config = dict(
    n_layer=10,
    d_model=640,
    n_experts=16,
    experts_per_token=4,
    d_expert=288,
    d_shared_expert=0,
    activation='swiglu',
    moe_layers=[2, 3, 4, 5, 6, 7, 8, 9],
    router_score='softmax',
    normalize_top_k=False,
    routed_scale=2.0,
    balance_loss=0.00247,
    balance_bias=False,
    router_logit_norm=1.5,
    init_std_router=0.00938,
    lr_router=0.000695,
    n_head=10,
    n_kv_head=2,
    head_dim=64,
    vocab_size=8192,
    norm='rmsnorm',
    norm_place='pre',
    norm_eps=1e-05,
    positions='rope',
    rope_base=500000.0,
    rope_fraction=1.0,
    qk_norm=True,
    attn_scale=0.125,
    tie_embeddings=False,
    parallel_block=False,
    init='trunc',
    init_std_qkv=0.0264,
    init_std_o=0.00591,
    init_std_up=0.0264,
    init_std_down=0.0036,
    optimizer='soap_variant',
    lr=0.0023,
    beta1=0.95,
    beta2=0.95,
    weight_decay=0.0,
    lr_head=0.00696,
    warmup_steps=60,
    schedule='wsd',
    decay_fraction=0.791,
    decay_shape='sqrt',
    final_lr_fraction=0.0,
    batch_tokens=131072,
    seq_len=512,
    doc_mask=False,
    train_tokens=1225000000,
    steps=9347,
    dataset='wikipedia_en',
)
Below are experts of layer 5 (counted from 0) of a mixture-of-experts language model. Rows are named router (the router's row for the expert), gate (a neuron's input weights, with its number), up (a neuron's input weights, with its number) and show model dimensions 0-159. Each number is 500 + 40 x the weight over its row's rms, rounded and kept within 0 to 999. Numbers have three digits each.
After each expert's rows: "comes after" lists some tokens at least twice as common just before its tokens as in all text. This comes from a sample of Wikipedia text that the model never trained on. Tokens count by the router's weight.

# expert 7
router:429542516407485485506567472486470457432541441555527602596450552462448514442536539554496498508489487495594508518461470566527508521490487527495426475520525485434500453461518500499527465421512464541474517514483487492547456502518469475484536479503424475526531501516468486544491504511516487426496530503531528521530504523546494474555490430556459480502521501521543496528503491451543550450448487518494513501524519455485471461559513482449497575627494514530486476466519440511530440495454507
gate0:470525501505522457541480454546518526590547529467533521522518491563462498546538471489541479507486423454439577520423503470570512560478518470534500484544465550528524467476491475541494520490600522475542544548450469462460584521524470541538502503528476500558405563492521511488472443559507557493491448506493492475515438424534562524510551472461523584547536548461494503507519542523460411480521517506501498544403487448499529529508497506592448442474508428506494456463477521519531484500491487
up0:441479432532475519445535440516473513492501402489463485534553454521486554454509559450510571525487504558488521554586431553490482499423492537550513544577521535450420571427459490497531481431454465530490515436485500550531540504579520549484471584513495513520481452495535512541414555449530531536472519434465530480526513545562474474526505446474512522462515545476506468489528446483536472544537469601497482468402534474498400459472479539530530448479509482518522541486535451549518474401558486
gate1:459516484443511442471513528547584530496565488510426605455488492538516438512531474476495528444439476513425500511535424479505566517515514579493508524443397471494533526519455451418480524505571482494474468433554509462523545450442533466501534455506511503520499547490434484480563498448529520494522472511479453574541499471524506489499488441546548511455545530504534491454483574594464562519510517533520558549505502566488495487520478449553451508579503494505579540515491464484501506510436477
up1:484568526584463492546486552421513421543543475471538442405522513509496484470497481418507565551451462478539483578452428534513521446545514479500443486521508519468563475505402494541565506550487493487520501496582507432544563533423388551439502521458523449529513502465497472434503540518505535447543483444450421515492463511413459525464503521520536497553497491554490474482519485532475509513503457493527463527548420498465517485528499517490443465514461608498536522471489471552433458434505432
gate2:544522484547501455556527509543466449474477469565525465530466496527490509532473527501487473521554444533511495501463520495426584522517518444511460503556422502406561521416503479468539557490470542496503471499444467465493483583452543451525592481419517453440498430515441465492506535522539497486423457571454514551517462482524507421461534453537544466444479516509432502474494495568508474431516469441500513553471447481488539489495531501531512459489488499503488410441476411484425503459502566
up2:513507543543522527458520539469495566494451479567540503558540540555534553496532493457526527618480513544480429453410567581522501570473552462512452433455459491514505433505462445500482542481555489459459530520547458481515484534485498546479442535533488430445503480455560537498446498492472462562540508494436475505542516570506482472465550517531498539482476477441480530519579454498534564554463514503512534490555491512536422564560520521515550476507497476531517520507539529464525462552490502
gate3:557588523572496520584487460478484464541492491496421529530550545482561465518510484521536507498537453487455466530452463525454509562536450503511457628479568493590474499551503507507489543517544507523450486490529473541496482489528482516496410568497526481561485520494503429476502488483472534461484533531486485481502479474530446484475443497475486546526524544533427489516516448451476425614480493458489511572467477449475580482527503496585408552483564500509533542517501502468472495584476442
up3:482526450471467520481533541502551503537424493506500532554492553459491496428562468572505561479389442519452465540504473548496468505541494458523518494555539535524484475415492465477467477514454485562528548510508445425522489465434500426449566543486542536535494426476506540546546529429544544470486524456550502542478413460547529536470476522442497433522453517539564435505498478568512523480514585455465523523497446526508529515543447561603458513504465457522550502439392501468500489590549505
gate4:489497525497500509550489499516506484557462478514567491530438409483536539506442592460446522449431431534473495524452558442467471509515508513466464500528500457503507503546496509562559477519522493524496485474518461472541487447516509487457490508541516515467528560526421540515504484546499484447514459438516398468564508510509484525564524521528471547490448485421469450463562500493536539448526564517470596495507474472491498478514546469559398460455494466503505515455502435517503518515541449
up4:465558543457540512467470550439480464511494534555546561439506530499527433552462539567427419562475458526493544424524481554548532532547561436514542510480538449508475514510515504509467430515500493515523514531543484491523628524452435547450482507492533509493469475487492503416541490551494538479546498500520441522458520535459515504444499539568534480467562485585466533552495506478454508553409529463513543566465459519491556514492459522488515467490542438428478508540539514494460537532447477
gate5:534478509507450540482474451488528507540522516527509558488502564516475482492486409515543585525500506545479372506521485529503484440485488450484448482479534475493493497537544537511508495405485504553531531517511527481486539583467469513499442495428543479526540456491509510484495522474472470464448513457516430443512493417545547520506528499441537496524529494461521494540551512527505455474517491437584491498463542492490568504519442493588499410548479460454543422476531555489479448539616457
up5:482503497457532472510531572525518483504565448542456493472474505499520482485430457545498533571450477492472479516476414525468508551525520543484504495457495532481566490551448523464538551474510449560527462494534466562555441569498458509550498532544532471496471422507487511569464477473540528502515523499468491537427448495508441555544489498502520415517508565466442518504538473432410476547423440519507525465581498482516474540478525521477508515522519510549498541517500491474541510483512523
comes after: " |", "|", ":", "-", " \"", " in"

# expert 11
router:562511520563532500454516532508435535561438546414556443466481566528502547482563518515535475522539514510409449533519471519526466470441435491535512511516447566579508505497466491502485561551566484509496532448536413467512503440499537467487487501504539464470454464491527489484509473433493515536460499502510455482458508458475505495470478527515527515533546514568489573519558440483526420577525513479514561521558505487485524458555483475471438489501575478524493574540498534511494453528503448
gate0:502496515494457510542499526515485499571491455450508489529548523524537529487565523472551453448564487498498485466491585455438541466552557478465505523488494483529564553513493545449520417472519414492550452482487542520541470448510515534517491573540485379528540556482455527498516527473461519501531427536522567468540562495540568453383446504512465516451473545466476530512520561495499460500485510569510456566421527598494485645547521548433539530516474490493485578519510513466487496487504467
up0:463534451490490420499427508502512470506525481559521510594467463567570478464502509481461432499509514569465535493457485520535465441515499444486491532439549481557447455445460468514558459485525595466467559482479484511462512549551459471489521440557548518446449445513445539481579459514503469491542514501503448472455489489437486526530487493479513501529442475464560475502472470500484463503582530532497435409405482496488536466504413492516529610530527482509417495492481510497456488524512539
gate1:534533472525545520436526518582461503507475530543528516510487490542475521480511512452481450482566495475557448448432435491476513522486519514464447506454502519597535568520416456510528518487497537428496567508533601437447472519444518548539468469476542566423540488439514515541505459484479485485494463495504448519524448578496447502447424465441498473528509442451531539524442588502553475492495541509456484508515560499452538478497458500445501460498434429442443463604365508518507512497470486
up1:507553481514451484562537462473477491504532470534499490529461474478575584501466513509544533448459493493483446474429566502520445528571491581475600502455555472437452510549508480439488467526485458495531511535540487590493563535448499501521473548457504574493537519468474535479412471498531509458438529512512506438479457545444418479570530466435490469548557443438459524562460488500468456527490457536529521511511536550500517513485527508520536501525448550545533521496499428525490518456453496
gate2:476493530556498424489537492527514468539459557484515461533499488503538545472443455429604522576512474486435547515533551460533465483492495477461485492482527481459524515459509515509448535560487514564520508534538534512471587499461553434485494545545542560443463534469452442526510526544534500508416511539559506515506502453396544534544463509543505512487524529477529506476520508490496493467493491467542416494486445581519506487511465516468545466466518480521528482577410561496566479507463499
up2:491467470479486534468537572462486503530523513482547473404535515510489456573426534501498568509560450467562536517483558413476555545495458482384521478493527468486494495474493446540494499577519569437470471515504476534502525459529461508529457459536503527479519506508425435513525530577541448468527520508514574531514553455451493570444451526484434407529530474510531489497570508489525468485478487537446490464428459457511511544462556519518481533454440515462574497536561520445471579552522481
gate3:449523572582561459538516519451515464538454507480531548520471522518452485461491483404445476571413446525514487491512514548453471503495446466512567424487518527509461519571492490496396489545513451578426511438487577526570494579422480469525492521426466458516465490565531508460519537461535559484499495537526402463540489553522470513584510571496520517529550482496478601516512463501490550479469423449559503512476456447554500541504492499413497508472521512470520455496441536494507497490472532
up3:538536437468435583499507485465529384477508444484550456487484559566507499513517499478533505470496438498488519457467531478477552478456471485468424461551468426569498524472437419379566470565516535503564509534467469477466519503544511494487518445473464493515476561521466482476618462468537499480471473542531512564467476503531444446483491460502528508526508462586543485514420526509471565528479493504455469522460495530512476428564392535472513555567473402486506517548521532504540443459431438
gate4:510583519508476574479498586505425501539519501447518529502527597491494523449492519567506528476461491555578454506470476542490494448512531497509537506454528464567516519451503479490532479437499480467494451548556439472511488479558523504474523486471526506512470471477460484504486540488512562481444520520524503531493541503516489472480486493466489476458482456483535524510452560526525407509574533473492466524437517545523513484553520509443473538487454533528507445474562504533430572453424453
up4:525476515536437475559523495441513472556522549563451468509470536500522448542585507580494465504463551478549523539520497482557462552466425413470475539498517508533428447464511486443467505522439457478549526455500531473469477503498542480553435525539448545505494528523488534546498510454560466507475575530506556520564578519501524482486484462554496431460490430501621546541529448527492458579515539493502537508494531500554516499449506559510474471470514500558484432525491509434501463515507484
gate5:455500591551551457480511490481453527559558527523466552486538519505479497502498605526394512421496520523583478575494513475512492537483433482445496579549528507488513510499516478523487546518521452504500500449540474445545458492454524420470622485509464520536534523497550512495512439525517572526532484462563483500434457518540553497480496491496509545531484505469491519469500500482535539489446489448490538489555454512547573530524561480492570549449482535559484487537460419548512532398522457
up5:579496505441571492491479524464514421478477455566515453475513434473564487499534530487420484517480464495528514500472531476517498491534502512486578515512479451500517498524502527467465524543520508534550557545497494489470504547407501517525508470491470462481478539535468492485473552543484495469502492512492462474509425543432527522504493497534490488488525555546486542479566581525504448544519588485485499446467564492450450494470501528471537513558411541507492540498524457539493545486534440
comes after: " ", "\n", "–", "201", "202", "200"

# expert 14
router:495525538505500545477526485541518530475484523561468506393464512529514520537450494496459456503518538478485503471552432445401490523478483497498543445495548460507480522439545502510542463500478483502481468504540437531493498557445401511464513468473543515427512495513487476467491435535519448500528504485454427491515504524456543553469518510463505473509519527453526441453458425565491550447421448553580446581465502493512516538497487543540540473430512511426460495549466502420515502460555503
gate0:470535497591544479489504455481502478537469483456483561494534482509514533553473471568544537465508511508493394539478472443530552512467547543520431447422489526527574483473459519506507435534474460462473526536428560527465460480430566535564491464546546528586501491548535520517542541411542473471402542519532486463491502495482472504509539495556479582484537595468538542505459537461450470471442397492485480559498513520490544526466509533523484500538518497514501497473512515480498472537552580
up0:523513528559499509483524511501459487449533528496558438414545490488472500449481522554491479476534501528434577527466540459483501493540493449526415536541450534473508516435526498481462464478580510400529511494489523457490547537499461523509472533457466493494432571439475463502536425509467520519477500519517485435459511451495488502496562480492492502469530495530436529514536502493458517466569498545485492494432493497485502505566436504435495556491469621486551532487511541497472471438456452
gate1:507438531563484476530527448524543477482525477516572521480505549435540468401524430539491521522585450514477444543499560485514423478436504494491527510490528543503489521487486451450477494481460493475528551445474491483545467488518488435429489480521527537436510485420467553494564457565468448503492532504573484483468533535518540498505505516554538487509470517546483489493516450465513532538461459562529478552489477552511413482521515505419517501510460426430532571472485504449530493393473474
up1:518520468500528497453460489509497477508428556501581476537540514530554479451459426491443502517551496463502547469397467502423446421479523503531497536480466486486537464576524536503558510533487495476496475436576576525517439526448600546492526509519516480478465546508439569475528484518484464437467493539503516524433494519524429474478416461545401493490531502452538475480467448576481450491438430469491531531503471508481528569500442528524505515470576466452520453468501484404567562495511493
gate2:516482557528470493489490483480428499511496546512400431486499430477498484461416524558516498512575400517518459470468516505465506459456442410504542462533477437525379533503412452475551503486550484469457487467506524471508500487566517468541469562516434460571472483485522441548512451504579460503448480551425546542507520542470443564491566487563524473483482481531509495551531482533494451556503522471487564501494469522474523501442445588562534488484512492483481492546406561468509493523503509
up2:501463508471506563482434538437485501409425558488498507455586442503523489492566524541495501448475497569548534459477445603475500545515533551501528522524504455412545501484484479489490423481522470500500467457520505532538491424497471482509553510497446522469477519509478483514554517517460489465468497527478472463404563549516497545533493573524505512561493499522487539502475456517522477472512484529564540486549503476450518474472528452463475475493510492508442505500574477480524494524492519
gate3:522513507509555435530474546507550539473508440515491439491524458502428472518531499537479498470442553486507560517447506475503493519485462417482533555540581502485533523513485564443536465489446567544507596436463547485561516490439442512460488527470473548555548461433483462462485489474571524537530539552495558465543560545589509553492531495437503536494540528516500429455529505523507502486409461496428510529529538522526392468478557546508558452477498502582472505547501482505442454452544413
up3:473506484531548508484538583500561447595519537484532452478573502473468503542514493505491558482499567495495505536513518532577509481454525492470477545387564473516454532499499462465479413461458509431451566521470512514471540522469518454475510545447506553478535465481483571536461488513515472493496547548511600432469538543486481527525506488545560452551508558514431459479542506474499528519541483444517461525500516476527517444567432508489503497457416544516498519535460496532467493498452438
gate4:465516498447483503546459515494505498467499420487535508495488504502492524479513488463499544523431447527458468461508505597479529492473484463566475489471485483488493471484552498507492559424493615518525444481524553487515549503534495517520506558430476480544540534570520539500488531498465515532492515499456518490513552412477535502436457488513475566462448455460491555551418496535507506419471526386511459506546514553463486537494446538508559487557505479488463514474483489525462534516505575
up4:566524549478518430511573430483469497469512404527526472474525510488430464452465459512446562513522494463492508474537468500492570487530472513498512554475515565526452564539528515438443473437470487501457401464502507545446477553529543444532511477476565513551463440513535559514453491511490452505516529523565490417551497462549525522508477539579458533446474504510451472451528453435490525552510494407494519474485537477522493468536526562496497539485518509504507503514543484490480470528480568
gate5:461488544546495535433445515525498515433393459524464473407524506516507535502536556542498590452521506494520483579499422512491484477592555402484480452562523483471480540472442458441455496457485534549433485415465516497470530512522510528510507558498508505493495518490490477473466509506536525440512431477524480491518525565486456466499534475508490471508490530524489517478460496495505442419477494504460554558503563444507480570594456510574510512494490553491484465502539544490476528505527539
up5:512566442458463580516506510564483478525506517544502450497450450457476460511501514475525514482515578496487500484545607531517424495491522475444529487534446459461456524466496441449504500519437503501463549519485488495518554490510442517483453483529537523457524503457530519439565541479481490509437554515469480512499464536484517473506535505515486458539434513437507474474536526425536446505477486502416437574388473548533523532579504467473496509527457572492477521470525573497506529492461484
comes after: " ", " of", " was", " were", " as", " is"

# expert 1
router:485472429540535465505475433535520531431491468435467530518546532461460537494481534519490553562502481538480528434498522448545527485531445506526556557491555488498569502459483476497465537510447429460528472532529592477505500465541577506573520531571484520463433495460552484540550503419517427522508497423440465490521436510473501406585546576447464467474524490498495536525456612529446524464414500477562504510507454524482563503511536450502558474461496536512520487547535516475490515506550501
gate0:458557508526514513473501475526483504549525559491537515460486572583453471523494471573575501432531503484435478403500517535508447488533512511482504496540544502487547488500518444407537463513469457526490515510458487475535488488460487504443542487438452498505524469471505483433584443514447562494469473464543520477543490483495532471437472397546512522453533543470485478524443486518490417498386444489546463465450495496479494496522505533523455492498478431551576443533514506486442458507463473
up0:500558486496529449424445445513441570487512547530565504559497524437523478512487486529457512528498493447495454600491563499510475461540551479522512522473492471577563458500445530513485551576443531485463563543527549533504564500487442476578458490444495497475497510543472496470518536515520424470551540534576564451529455512540527544476485547511528564558423509461555405478510549515486518475551518478461509525432481523474518490423564532441450538533519581543460465530565504541495473573550538
gate1:519483462448415437475524529477485525488520515459473467485487494473443572534546525499523566540411484459425531495480466527553499461498545408505482517477508493432546585461522519420504477394510455480462488528440481469536532557587510493487465482533518452467519507478460521580522471505526495468577507529480575502517494540506440475573552475483505531535614407522502529523503511482499497469586498488542538541509523507553449421538485510429491515497543544491492550514486544523434447441552477
up1:528516521477457508543424431427434504499499478462509509518550494503510519482522500551533483577533496472512560473522515548482506548421462465409551441503521478531461460441568487522514522565546523478436488488543468521521480430490514470486554499508521495416562515487528544511477564411499473467436447470551460524469496478457546486557562477486511362510395475508426498493471431537481509473477426517433450462471557562439459508541546483498555554472499564540469500432512538498469558511462554
gate2:525545462495537595556474536538483438511429442527532549486499492499458425604606415523490512540507437452477476503478519455517461529441548527558510447511493505544481473483457494513538508569500467491509491459470524468546472538458494474580433477475533582497549479507487486590558451484513539547502523495414519465541547461455458463465430495487534542500485449506535453561470512539517484558528572490478508472523504520511426488503447512517540453474492516522601519458502561429574459530494495
up2:505464426442558475481541558468501539500482450517465515507514511528465529541498521458497569469530491509516439505513528520510461542509449514420491594581474529481499459474498462451540611538473580589529483504570483507497475488440519425488457458479501495553526453461476527492490528493478483494460515518443516522537525506543447442521506531522563475538483516490539554515481465473516458539518582532515543485553484536407455424500450537555469486537516498453439539613471465473555486565561543
gate3:531502409472493483502505528491453548533515438488564488470504523471564473501442501439440412560491478545604549466513542491572495491537485488533536529446439535442495567554444484506500458542512545522509507463427509504505497456510457577499421572497445491454502525592458500445491528538493490483538515441491468503552486508518547421535485462535473519470466574562587553485505569532541489478508507485514457487508491541454504471448541619484544471539501573505483517496543489544507536479496517
up3:511492524481474464474497508557496625474490464556506487564410516588503519457478529462544550528509509465575504454488489477458591490561465595561475447515490487555451435500498508475480477577552497501537522497518553495507528493507518469455449509463421516626525515468529618498537490538442557478508408548477507508514545530547559499484513574541474456497530514541525478515479468512436503521519527539616551458467475460476501555565455523517531568510411479536503541559509484463488501462492470
gate4:464527533479480478515463481464532475486512523529564490542568461490407507462528504551485507555478485464470533511473457452485540561539465510511475547535544474499465534488494526470479492488547492473483468481474507531524438523470527547568480536512512400546439486467463459558563467459506524511446513489542457496503484545540426441572500535436481464520498517446408508543543459457424483444402530524553560590506490475445477511458499605466510507420471465417459493422492411512475491481513489
up4:492620496529583569513522525510581559382585551473481501547489500502476560549443519504491522567498506556540528476486485468558486547486484536555487481494547490515495605510518546543461536511517565510534480516560522498553511538530467469542484520511509431522492502528514507523503492517573451536519515531475423517508556473506522504456509458491572464476468492559588441569506475497507521541437498533487515470515522517499489517463473482463501544561451452520406556508487484435512483532439565
gate5:516526544446506429468512510511486555500484426489505491551445534481538474504471578553488474490466415497504466488519539484496473541546479538439510509531481487564528493563533495472546509493524494509499433502496509555517561531473470438498487491495505518528504456505473520504488512470457490471463513581500521542473468498513485516468472467460439489531570505521489445461428505546509537512539512534399516479450471560489565558511511487461484521480476508529524482559498458480423483433466517
up5:466479485491580494383516528519540516476501461479520479511514437512475514528499482543515443465513458493459496521429505479440415450451415549510576433510479525503504545506496448482503535507503500467463521483500513570412445560478456522462568560433498467475479477565547476519474486448494543529555495573526529450453528456542472455553558479603527521562550445531551521520518563471535499475489491460494500441494521491554487524497464540496435517461529555564502495507473572524451444495356486
comes after: " the", " a", ".\n\n", "-", " The", " A"

# expert 6
router:529543525533434466507489502507403509450549482543526463511504429505530452515518504520559517500462568465538509527467563353546581507511484501446486438540530488532439491549485474446469481486498470513542478556546458532590469516567511531518553489499477467545549445551535463543549441430501513570611498460526478517563503455485494511486540490450489484526518482466455460523502465525470478519516522513495480485513535502483492543543533497431510586438599469459486546539548560542431584490427524
gate0:473478460425509392505469480530555471479464513544496588484511561456547487516510475501463457476547452489551505469582474517573571519482406453517528558489511496525494464559535444485520445473471472470482400516494504494525568520565504457571497537461491503523524523497493530429489455525546514497457498418467612519494471442492483514542476474485456511491434471560474454536591479544508462527501453456458506549511512541468448507535524476503561499455506536465528536535506544471512483488470526
up0:560455453592622472561527523484431437443488441421466492448440571446478503458516483461457513456428511490501489469471477515491549471510471536458529451503453597502519473552474477505473535455423454485475473474435515520524507541595610522481485477542473491521473510539484554464464472496551566477547489483439466529449458531435505475541527521487518509472528595438522525546472504494433504560484471479457506460496486481544489491423541532452519423491560516405572485480497426509474508565506457
gate1:531508440447484530504444460485501540474541498525465555510501502459531524456510497522546509501555559540507415487468478513435496538509561540524509541502459490440588496559505476486555449472464496484433428518509478534518509469463543556449524519561479521437450434491521521464501460518443490509434529531521507522500497529485500429371432486477529494462621517506538505587486471535529449515502614571508487458399500538391571530450547491461523478516556528531559442485532476571520454513527445
up1:532521437524553513462506465508533552558523394465557528485478534475444498544568443440581524547493501519579549440475513442515497534434496539491551526490499532473576491516500469575435437554468483519548487495512503513499435506551483600487490475501541510525524582510475449484533538508494502547465519462483466518504550438591507550436472566531632488502524505465519495505484503543452459502522538510449621525480463564476539523427463535515434465485516541514554507518504496510470544496554541
gate2:478479562461570459551525458481477526515453458487477473534534483528540527538489527472490578492520490482486524484547470541484487464562531422590457498476508433492491499495478486579519502480491480554544452559513511468529457513462459461537485579485435553555431476582521496498448507489482510513480474555480411461480513532426450520519524518472468498459468507528541506541524588504494487521431572460580496499570447539520497481447488497417509510425507458521535512517532425519468475516515483
up2:480406535491456545451465468438530454472516496531467503529505444533528410488505512569415449459549511474440520467490461537562501503487458511460470531539520515481443501473548479507464495483523479481487477496520429561491537448531508550522474521550477522535458498522456450439524549449479489424486486541417584531541534454497505488512487485489529484571502485457468480407538457531496543514449509412477538528463486479542502555517525506507530582528478511423562455529480531512570469494525484
gate3:444503538499502475508498523422515567475546451522502524492477470504498419547536529488464477502544488496528509503540535570484539428540495513438579541494494416458443565487526513477533477540466508520502477502492463497497507534455480491494441459531574486466562513458531493539492574497539492546462473466466524460559511484471495459494506510448483558522521430446508438523523471479517517550452441454455452429453440528481504462483446473504535476557459512523521591476436522466530574505531446
up3:438499508501474441543476495533546402489495432501568482608507546527590526486582533527524494520483455510478387502537515516531486549494482509516543497457541511497499487485512454504514538447549495528504482505497525558494523500530497473500493474433515472558488530540507541454526553567538422514563474480533555511511556528467514485522479399520519468526416534577454372457512558498481462432502596517574513478481486513478537550536455501481575440527499461523568452472520509489493450552491481
gate4:497511467515526558466552573456474500536461418478592477588523599532492496434458425444509487530504501478488530578493525523533511479514536456535518453584444489533521508478468534504530443495553435489525503535443510449456476486477498456483454511502545501539554433478535500539505524558469588498398544472514500500499421488512546548490500539447507507480452445510508522566527426417460452587452499481522391485495533437469455461453519483559484476467580488485487507554475508579522616537475535
up4:532475454498538493430450518492518525534539519565521536519477512523521528505508523544490413478533472497503418475508430447450469473521495523537514474512478472498501521519539545488461496462508501449473503519541569514560464568533451509407486494515531451445495449476459553524443441455572496460535480505525519500498509509454530547498519487420486452526502498482517541512566510464430484466553480510460515451463491485522516551489491492450529419446519476454481468510540449499490515493472527
gate5:538516508548435499509478556534557549470559508490501466595463549520507534498474505536514524496528492454465540509486476516443513454522544478510540500563495476515512536429547472496482513493488507450450423465487525526508486444461464502473559466442485441505514525554473572463470518536564495480567610504483456488480493465562502567470529467423479504517477483455465461502475463482506496474520484467472573581464456470554487477480468525412471500497615479432501508560512492488546533502521579
up5:439482498513503613435460461500546506579535492444507505554517475493499564470429482564509497573519510501497532442478499474480498531496477461558485461469495434453454443530526543504518507464520530461497464516471555471500521515482506466463467472517541464513535524478464478385553506480484535508457493492480551519520465417556518469510519509457577453499506517549557504514533459438504537511526482528493566449439504493477466507548498412554499530479488500469474495492466482493526477465557579
comes after: " |", ";", " T", "|", " R", "1"

# expert 0
router:498412497528505481461463516466482535559395459464526516507475497467540424464554462405539521475521496466477455470461534470621444506511542520526497539483415467565505534462542542472484500544514563461449458410488556522455500499478523529572507549482510486479467537433466545448492570504464569532475522481524598513497535553489494468492479467483463502568455480530464556509479534527566523529502494573482609487513448526466469477532525583466467504526527450509527453541501495529489502530509484
gate0:427532466492576483517473573542491473468451470561546468526535537442464522480529463530536538468538503458510497534548445509461495496516554515579523480497473518518522465475514464519526424514497529513550499475523448604568574459505520453492461550505451503505503498491506449535490597432499508505552457552400587545451512553567541393425413450431552494530490451501530496518486548403561483552498472502474501485495515503467550531528518508502536524522493490568557489530457532501502498530535478
up0:481467530466536504484526486485477533502571539469576562564433518479519512509487452519565439511509442492452510503523460494469477422518529510465536451519501401565448443503555422464515547514537458575500464532494515520458507521570540549562493512428483456538499505535427495557497414498443513490470486469551475501533466445459547554480490533466489469491553545524498505492459524509456567515495536456480577424535467520465391538504435510451487529566449546494467501533470491520444547531490482
gate1:447543529469555529538522496532424458566552488514453460564552523535465493421519506488501535478513500479510471479556418467476506510527520468486444459539521450526512498509494559545483501414545543497535450519487489474472459489573455559492458517421570482468453442527498504428507576522497431461519481494476543514490523512450513512483537542506532519450579477518480459519539487601467501520551475501511430549474535514568602550482477490479431419543511537469611510481560530512559504522473478
up1:500431512540610480482469561509527436542450531475537431524481525500568523522498497452498437497562470499472469483518455480515504460534430462466507487484515462475534492494486451534471496459518511567441537503500508544487487450462506558465513437481433486537491472428456534580581474482503575461505412486562482478460558449536551463517525430502485536462450510518526415481541463407563463509475540462382507468530493545510456525501450522599526475481533537507459524487530496480505441529509503
gate2:572528481527521544537496547433523500502507423486474508561553468482471529502524460443502550426479553488502550448474527420579496454493448426464458565496489481540424575576509604490518475468499553536456455536487527469507436535478510480519480438514466462455465499540461460429572501540484530490486549476549533499501480479497436484541524517551502501501446518538497516527524598546537505511550577531467459447450447508460461532460603479614460478521523493578538508501489522521480572411535514
up2:491543487511472486469532497555472524493492531513492510460456453456585523483546454451494478505570471457446495509501517482558559510568489573477468503546416463554486594559482447543444522503472445530470484515489416522539514534525517486585481490539450516555528456456481525509504494475487534484480546515482579487471568483543462485510491479484546450443594515544503448478461564437500476492403517481500529493575486526511499491479486548449479567545481502536470491457503550531499552470470554
gate3:482519472506476474503499492478543516536494543514468522522536505512501487523445415389550540481526530456539576472518546457522581482470420449495658480447553573469513521498502564541537474499511536552442512429540510495480432513474566553478559560549587512504524541424463519554441543442494480496475490459494488510515477530508458485455494451521512536476519486504461495586521510498464539479427437482561498529513556410426510466512560489500555557375424454501492510497466498442522545432480464
up3:486508527481519489446523482566474500494563456453563430490517579502491481448504468467550446568474475528507521491442438501511499387517512505512543487511421454441488550540506506504534471541510478483481445521452530502498509542458488506457435410570495484486486493467470542457419506531449463559468514480511532562515519472574463524509492466465481512461494463497500466556481516495524505538476552482451546487519523535581516559488466457428488583447577504497551437488488475565459567504493522
gate4:475550482463540553465490395472548496475598495451497486532489509513408493420569504460454441530501486477469469549532489444543487515515463588435476400577520498481505478529507486511475523480467540500506526554537527511492457491469457493567436521466478491472510460507557541507505559505486470483540530536509542497509504535491491478484500536454564475466565564501487482554544494551450515512500553469460577515485502541486519519519508444472491473521488484484499499539509428529510483480485586
up4:489522458476550509468484520457509491446418522493538529466529568382515416431540526487539476442598514529445460575584472517447460535560528496534456429514440465447515480570499530562555502496496495498495488535587512459557458486474524429530464413475504480616434447488486526433535460522494474575451437552511515529540517498491491588500497470499450441525532465513403531501530482461500530454553429459469490542501552481534511453499455529486535485512466482472517509526463463417494545530479537
gate5:543421566479491461517569565494456516536521461458526564468488454527461541514454509502496549456452493567529459490481555474471507562464495535502492450464530498565443480510493513475543493514525464586531606519445487456460447547499472504529501460508451436531486461540528497417503485493458459471478500452470525531499493515434445566446513515555525497515497555516474509561449549486518444514493435456445483503477496547553490501573468424445503475562541472454471485504575532470515555599432533
up5:455582489500460535554479513454482531554468447506502443568419444468592557444520555546467518562572466557451451526516524530481515542532497489503424530557476512517529526476544529508506507537516548516488475493481507477493521492529547442564537512482465419520472580465490565538495513601530539519570480439448482491503532554534519503478431480521424440487512457562505461545433499488455550529477533433514464519514495498470423496447559477519510510495488545483480448533452495476494526453422535
comes after: " |\n", "\n", ")", ")\n", "0", "1"